{"num_hidden_layers": 11, "hidden_size": 128, "n_experts": 128, "experts_per_token": 6, "d_expert": 32, "d_shared_expert": 64, "hidden_act": "glu", "moe_layers": [0, 1, 2, 3, 4, 5, 6, 7, 8, 9, 10], "router_score": "softmax", "normalize_top_k": true, "routed_scale": 1.0, "balance_loss": 0.00631, "balance_bias": false, "shared_expert_gate": true, "init_std_router": 0.0296, "lr_router": 0.00162, "vocab_size": 4096, "norm": "rmsnorm", "norm_eps": 1e-06, "tie_word_embeddings": "early", "optimizer": "adam_atan2", "learning_rate": 0.00325, "beta1": 0.9, "beta2": 0.95, "batch_tokens": [65536, 131072, 196608], "max_seq_len": 512, "train_tokens": 579000000, "max_steps": 4866, "dataset": "wikipedia_en"}
Below are experts of layer 6 (counted from 0) of a mixture-of-experts language model. Rows are named router (the router's row for the expert), gate (a neuron's input weights, with its number), up (a neuron's input weights, with its number), down (a neuron's output weights, with its number) and show model dimensions 0-127. Each number is 128 + 24 x the weight over its row's rms, rounded and kept within 0 to 255.
After each expert's rows: a language model's description of what the expert responds to; "comes after" lists some tokens at least twice as common just before its tokens as in all text. This comes from a sample of Wikipedia text that the model never trained on. Tokens count by the router's weight.

# expert 33
router [123 145 105  93 133 112 144 131 167 140 162 100 124 130 102 131 132 142 154 143 159 154 146 101 109 117 145 160 147 155  91 112  84 152  91  86 100 122 160 115 127 133  73 121  80 141 123 117 125 151 130 124 172 153 130 151 128 158 111 120 127 148 150 173 129 182 147 126 141 105  97 175 136 136 124 120 176 141 134 164 145 150  99 174 105 134 159 101 128  95 114 143 130 106 131 107 128 118 103 120 134  89  89 176 140 121  79 118 180 128 153  97 114 126 133 109 104 112 120 127 121 176 129 103 141 136 135 124]
gate0 [119  98 149 130 101 110 130 123 116 107 156 148 144 100 110 119 111 147  99 113 142 137 188 127 125  99 124 117 148 123 103 133 120 116 144 140  91 136 133 127 138  91 124 147 111 109 206 156 152  99  98 132 138 133 129  95 168 109  85 140  79 162 141 104 134 162 160 114 151 134 149 137 108 159 115  84 117 179 101 134  78  67 158 155 125 137 119 140 138 136 139 114 113 109  98 120  97 139 150 142 138 120 139 111 128 161  75 134 130 114  99 172 112 119 116 113 122 154 144 112 149 137 173 116 100 114 155 160]
up0 [145 139 132 118  89 120 127 151 142 132 124 182 130 164 133 168 103  96 150  90 117 142  95 140 139  59  87 100 114 146 144 142 147 160 117 133  95 150 108 143 108 131 123  87 116 121 117 123 130 133 144 147 121 155  74 128 144 109 161 172 176 123 113 162 117  84 128 132 117 124 121  87 144 112 110 101  61 134 138 140 150 144 131 139 114 112 111 154 129 118 114 120 141 120 153 121 137 139 103  88 111 144 119 163 129 113  93 149 157 112 121 113 155 185 170 156 148 136 114 175 107 117  85 122 116 126 145 128]
down0 [ 92 126 110 113 137 134 133 168 108  83 114 121 122 110 129 160 132  88 189 142  74 120 170 123 131 140 124 170 155 121 143 152  82 137 127 145 161 134  95 128 132 145 101 133 110 142 131 131 136  78 130 128 121 108 117 143  97 137 133 126 108 154 153 152 115 125 121 166 138 124 137 165 131  53 167 122 152  78 126 151 168 147 142 140 138 147 153  79 139 136 135  97 124 133 104 172 154 155 137  63 164 118 119 144 136 130 142 136  99 137 135 103 136 108 115 134 140 113 112 139 111 152 175 106 118 132 115 159]
What it handles: First letter or prefix of ordinary words, like C(PU), dist(inctions), ab(use), b(urning), often after a quote, hyphen or heading.
comes after: " \"", "-", " the", " and", "==", " of"

# expert 39
router [136 140  89 143 154  84 152 114 150 136 132 154 140 153 103 143 103 151 157 134 159 161  90 111 100 166 145 147  97 137 144 142 139 143 134  94 140 116 142  68 154 146 126 162  94 121 121 135 103 106 129 124 134 109 162 153 127 142 115 153 184 131 138 107 155 178 148 108  98  94 118 105 164 118 128 142 154 145 159 118 118 138  88 131 107 140 140 147 111  73  88 141 121 104 122 115 139 176 147 112 124 121  61 149  98 123  90 129 156 117 132 109  88 105 108 138  98 101 151 105 153 122 125 140 150 141 118 104]
gate7 [121 129 130 127 142 150 123 159 152 120  97 132 121 135  97 129 111 127 126 100 108 128 103 108 127 158 118 158 151 127 133 117 128  90 118 135 101 120  67 132 109 137 120 149 157 167 110 130  70 146 164 118  97 114  99 120 133 157 156 159 132 111 136 110 100  86 148 110 149  97 111 152 169 121 128  81  87 136 166 127 118 154 139 143 148 128 124  96 140 125 107 150 100 158  96 105 101 113  92  94  94 106 153  74 166 140 129 113  85 108 126 117 109 149 119  78 179 154 126  97 124 134 132  98  83 131 122  95]
up7 [ 82 155 152  86 105 138 144 113 143 171 111 108 137 170 147  95 162 110  89 135 140 108 104 128 155 148 171 126 149 167 143 114 110 124 100 136  95 114 115 128 102  96 128 185 135 138 114 159 153 121 104 108  93 125 132 141  92 131 184 124 143  77 103 113 102 131 115 119 115 100 141 164 107  82 125 154 131 128 119 105 134  83 103 120 143 183 119 123  95 111 109 128 154  87 114 105 140 107 132 123 116 185 117 113 114 135 127 144 127 169 117 139 118 121  87 101 117 138  98 135 146 129 111 130 168 118 156 120]
down7 [ 83  84 149 152 147 123 119 151 132 135 105  61 122 153 111 128 158 103 172 169 139  72 150 167 130 113 137 166 158 140 100 106 127 141 189 172 141  85 138 117 129 125 138 127 150 131 138 153 134  86  99 167 108 127 119 121  85 103  98 123 127 113 124 138 122 120 133 156 157 140 132 113 130 104 137 152 148 119 125 136 152 105  97 131 102 175 134 164 115 130 131  87 118 120 145  95 108 106 143 147 140 140  89 130  95 147 103 127 143 108 142 108 167 144 109  80 126  80  91 120 158 136 123 130 128 115 127 129]
What it handles: Capital-letter pieces opening names of clubs, places and organizations in sports tables and lists, such as Burkina F(aso), Kalmar F(F), P(irates).
comes after: " |", " the", " of", "-", " and", ":"

# expert 48
router [105 101 154 103 165 110 166 107 135 139 121 174 130 156 106 175 117 135 106 134 127 154 120  84 143 165 123 162  83 122 124 136 112 152  98 102 139 141 137  96 142 107 112 151 171 139 114 128 115 146 130 122 104 135 133 111 147 107 133 126 142 140 137 101 156 159 158 103 100 147  92 127 115 102 103 141 147 135 137 136 162 108  81 118  98 159 145 131 101  95 102 158 131 124 129 110 104 151 138  85  97 158 110 116 129 133 103 134 173 149 159 159 100 122 127  79  77  87 150 106  90 159 138 114 131 175 156 112]
gate1 [118 151 130 135 118 127 124 165 158 141 129 138 126 135 135 123 134 133  92 126 111 151 137 153 134 191 103  93 116 141 121 113 125 131 150 146 163  96 101 139 134  97 139 151 178 130  68 150 158 148 154 152 110  95 120 120 115 151  85 139 154  85 125  74 131 155  95 105 134 131 132 138 120 137 159  75 139 151 145 105 123 136 130 104 103 113 102 131  94 144 126 175  61 190 126 129 115 138 150 138 161 126 110 117 135 141 141 147  96 182 158 120 122  92 130 120 122 140  88 145 138 117 111 154  83 133 121 123]
up1 [141 163 116  88 127 142 162 141 111 177 102 172 165 118 133 114 154 102 106 144 141 144 136 125 120 128 162  91 160 145  79 127 131 163 128 138 126  95 147  97 151 156 139 131  93 115 122 130 158 144 135 128  53 105  98 146  98 147 149 122 126 120 102 125 128 125 158 131 107 131 123 119 106 150 122 110 101 119 129 114 134 136 108 106 122 114 127  93 172 123 119 102 123 116 119 129 105 120 123 149 150 181 169 171  62 134 131 141 111 105  87 106  98 141 150 135 176 138  90 134  86 144 142  96 129 150 117  88]
down1 [120 156  76 126 134 157  64 107 135  82 134 138 128 156 106 102 106 141 144 126 171 102 160 145 119 131 111 122 152 158 139 122 112 134 117 153 125 170 148 127 104 143  98 102 125 141 163 136 121 182 130 102 106 148  92 134 144 162 124  78 153 155 148 120  86 142 122 133 141 127 166 123  98 120  78 120 159 127 155 147 102  85  99 105  90 147 137 118 133 133 103 136 125 116 145 159 158  94 106 104 123 121 165 107 135 124 129 119 135 125 116 159 140 119 127 157 128 129 107  94 138 157 146 189 112 170 107 162]
What it handles: First letters or consonant clusters of words, such as Pr, Br, c, f, r, often in proper names, plus list-item dashes.
comes after: "\n", "-", " the", ")\n", " a", "'s"

# expert 31
router [158  96 148 101 147 167 143 110 131 128 140 132 115 112 135 111  96 137 146 113 146 130 124 117  68 101 124 140 113 113 137 140 127 121 111 114 131 100 135 115 126 131 133 135 128  83 107 115  69  97 102 107  98 171 130 162 133 147 139 137 155 108 132 162 102 142 145 156 107 138 116 107  89 147 174 107 148 106 156 143 163 102 136 135 120 174 124 118  68  90 106 127 142 147 168 115 159  85 155 117  94 126 128  72 114 155 108 120 141 147 135 122 160 127 144  87 117  84  91 172 144 166 127  96 111 108 136 125]
gate7 [123 123 123 117 139 131 153 148 140 136 153 118 135  96  92 129 145 148  98 172 138 127 122 118 164 157 186 169 118 131 157 106 135 186 157 131 124 131  98 134 147 141 175 147 112 149 119 114 154 142 120 114 121 130 140 170 170 139 148 133 131 133 110 152 176 100  98 139 116 116 109 130 116 163 166 120 122 158 131 124  86 127 101 136 103 162 141 132 104 113 147 140 107 129  36 101 139 138 104 101 158 130 190 147 116  86 131 122  89 117 152 125 108 164 118 110 125 115 130 131 127 129 171  97 137 135 131 162]
up7 [141  87 136 126 134 134 115 145 133 153 165 146  92 118 181 127 116 149 169 131  98  90 134 129 140 100 115 119 134 134 174 136 126 161 123 125 114 170 162 160 142 143 141 107 133 144 127 171 152 106 143 155 167 149  98 129 143 108 153 125 138 108 127 169 139 113 103 173 141 128 128 139 118 128 139 105 150 134 108 111 148  85 108  89 126 104 118  94  90  92 150 115 108 144 108  65 156 114 122 135 145 116 133 157 164 160  54 137 135 167 169 152 165 156 114 129 112 123 121 129  94 166 138 104 132 143 125 116]
down7 [119 137 119 136 101 154 149 132 102 116 101  95 119  95 113 104 123 128 117 128 150  92 120 173 145 150 129 171 126 142 142 110 127 154 145 122 119 124 132 133 109 147 142  68 139 153 138 115 132 114 127 134 130 104 189 129 119 146 145  95 140 125  91 125 150 127 103 152 174 114 132 160  78  88 134 120 115  74 140  92 110 151 143 128 104 155 153 150 163 191 110 142 118 135  90 116 116 174 120 146 125  76 119 111 109 141 180 182 121 142 140 135 104 150 120 106 126 120 123 117  73 120 144 147 138  82 115 119]
What it handles: Line breaks, list dashes, table-row breaks and opening quotes or brackets that start a new item in infoboxes and tables.
comes after: "\n", ")\n", ".\n", " |\n", "1", "2"

# expert 24
router [158 145 132 127  87 150 161 125 108 165 111 136 145 105 142  93 138 117 197 185 144 148 144 128 145 124 144 103  94 110 183 142 137 124 108 126 131 105 140 155 121  75 134 150 109 149 151 131 117 116 134  94  88 118 139 108 148 120 158 154  91  87 113 146 161 126  86 125 155 157 146 140 134 144 112 165 129 119 161  93 119 121 102 165 130  95 145 125 118  94 118 106 152 150 110 150 162 141 134 156 105 147 112 116 152 118 168 162 146 138 145 134 105  79 143 106 121 131 155 145 180 157 104 113 139 119 122 104]
gate1 [184 125 181 106 157  83 146 148 137 108 141 130 154 125 135 105 158 128 155 116 116  75 146 113 138 155 128 162 102 136 149 137 115 107 110 152 118 119  92 141 134  67 143 160 128 138 150 152 173 119 140 119 124 140 129  89 131 150  99  92 119 118 119  83 139  99 113 140 113 112 143 143 132 180 113 105 125 134 130 132 135 121 151 109 159 153  96 106 116  95 100 143  96 166  51 102 113 133 152 129 124 150 153  90 131 144  97 110 128 143 138 120 151 103  82 103 118 105 144 114 124 126 153 116 142 137  81 121]
up1 [134 146 115 135 115 137 121 126  90 127 134 161 149 193 125 116 173 131 167 122 129 138 179  82 132 125 139 109 136 123 142 100 154 145 112  70 135 140 146 110 138 101 148 112 105 117 137 107 117 135 115 116 128 126 133 159  99 139 104 102 169 135 136  96 167 149  89 111 136  85 148 152 110 119 121 148 122  98 157 137 134  86 139 122 127 131 101 150 110 106  94 119 118 122  97 126 124 140 113 163 118 145  99 106 147 149 134 146 131 134 147  76  88  88 123 120  82 122 105 121  59 115 149 140 179 154  77 141]
down1 [117 146 142 185 147  88 123 104 110 115 141  99 140 137 140 125 140 173 117 177 118 175 121 156 115 104 135 147 119 132 131 124 187 151 152 136 148 122 126 162 146 157 136 119 157 141 153 160 123 143 119 146 139 132 142 102  90  74 122 173  81 182 199 127 134 129 149 137 148 157 169 155 119 148 115 122  92 128 129 125 138 100 134 130 143 153  98 105 142 135 143 111 131 145 128 103 127 131 106 116 163 158 122 160 113 133 135 126  89 124 134  86 105 117 166 134 156 137 127 158 120 167 107 145 151 163 159 149]
What it handles: Plus, minus, ± and prime signs and numeric cells in election and league tables, plus verbs like elected, defeated, took.
comes after: " |", ";", "1", "0", " /", "2"

# expert 0
router [161 118 110 128 160 116 162 123 144  89 131 113 146 108 158 159 132 136 188 135 165 131 150 144 120 161 150 149 101  64 139 156 126 138 122 113 114 133 126 126 184 137 143 125 123  78 102 140 195 120 136 154 115 115 133 144 141 151 142 149 105 165  98 153 153 121 138 143 158 119 109 145 143 129  96 153 178 168 133 129 134 167 109 114 121 162 113 125 121 114 165 132 132 127 157 164 110 152  81 108 137 168 109 160 131 129  96  99 120 103 109 105 110 155 125 126 102 143 166 174 147 139 117 108 132 130  99 125]
gate0 [134 135 158 189 115 168 125 131 132 151 116 142 106 150  89 114  90 137  94 112  90 114 127 150 130 180 134 170 106 132 145 164 140 109 195 158 165 115 120 151  80  95  81 151 106 138 103 143 122 126 144 132 134 126  89 133 107 129 105 162 143 143 116 133 142 135 134 106  91 112 175 135 113 122 115 102 123 138 144 140  93 115  98 131 113 134 131 104 131 116 152 126  92  90 135 168  92 162 137 149 111 152 138 137  66 175 145 115 128 112 118 157 143 125 117 130 136 111 130 125 170  86 137 133 121 136 100 145]
up0 [121 123 132 169 108 148 125 145 120 125 107 118 146 151 104 173 128 106 114 137 115 110 109 117 158 111  88 102 113 114 132 122 122 161 139 110 178 114 174 170 122 141 146 106 148 137 152 135 129 112 154 151 146 142 180 141 140 106  85 140 121 105 121 105 101  82 143 145 125 105 120  82 106 103  79 125 141 158 112 131 132 138 131 150 150 162 124  66 122 145 119 177 123 107 144 151 122 115 121 142  93 131  75 160  72 144 113 129 131  94 137 164 122 178 143 143 153 138 148 101 146 134 141 106 127  80 142  94]
down0 [101  94 125 155 127  88 134 125 116 121 111 161 168  80 140 103 138 111 127 153 168 158 150 109 175 105 147  94 158 106 143 127 125 109 160 145 125 174  99 143 139 110  85 157 137 141 157  94  90 119 139  64 136  89 144 149 124 122 111 115 108 114 126 158 123 128 144 155 145 116 153 136 135 129  86 118 133 152 141 149  94 114  79 168 127 123 120  76 173  87  87 145 146 108 124 143 127 119 125 120 100 149 145 106 105 127 158  91 117 116 126 130 118 127 107 130 117  79 115 118 134 137 102 127 134 121 182 117]
What it handles: Tokens in athlete career lists and infoboxes: Medal-record headings, career-year dashes, colons, plus word-initial stems like gradu, particip, cap.
comes after: " |", "-", "|", "\n", "\n\n", ":"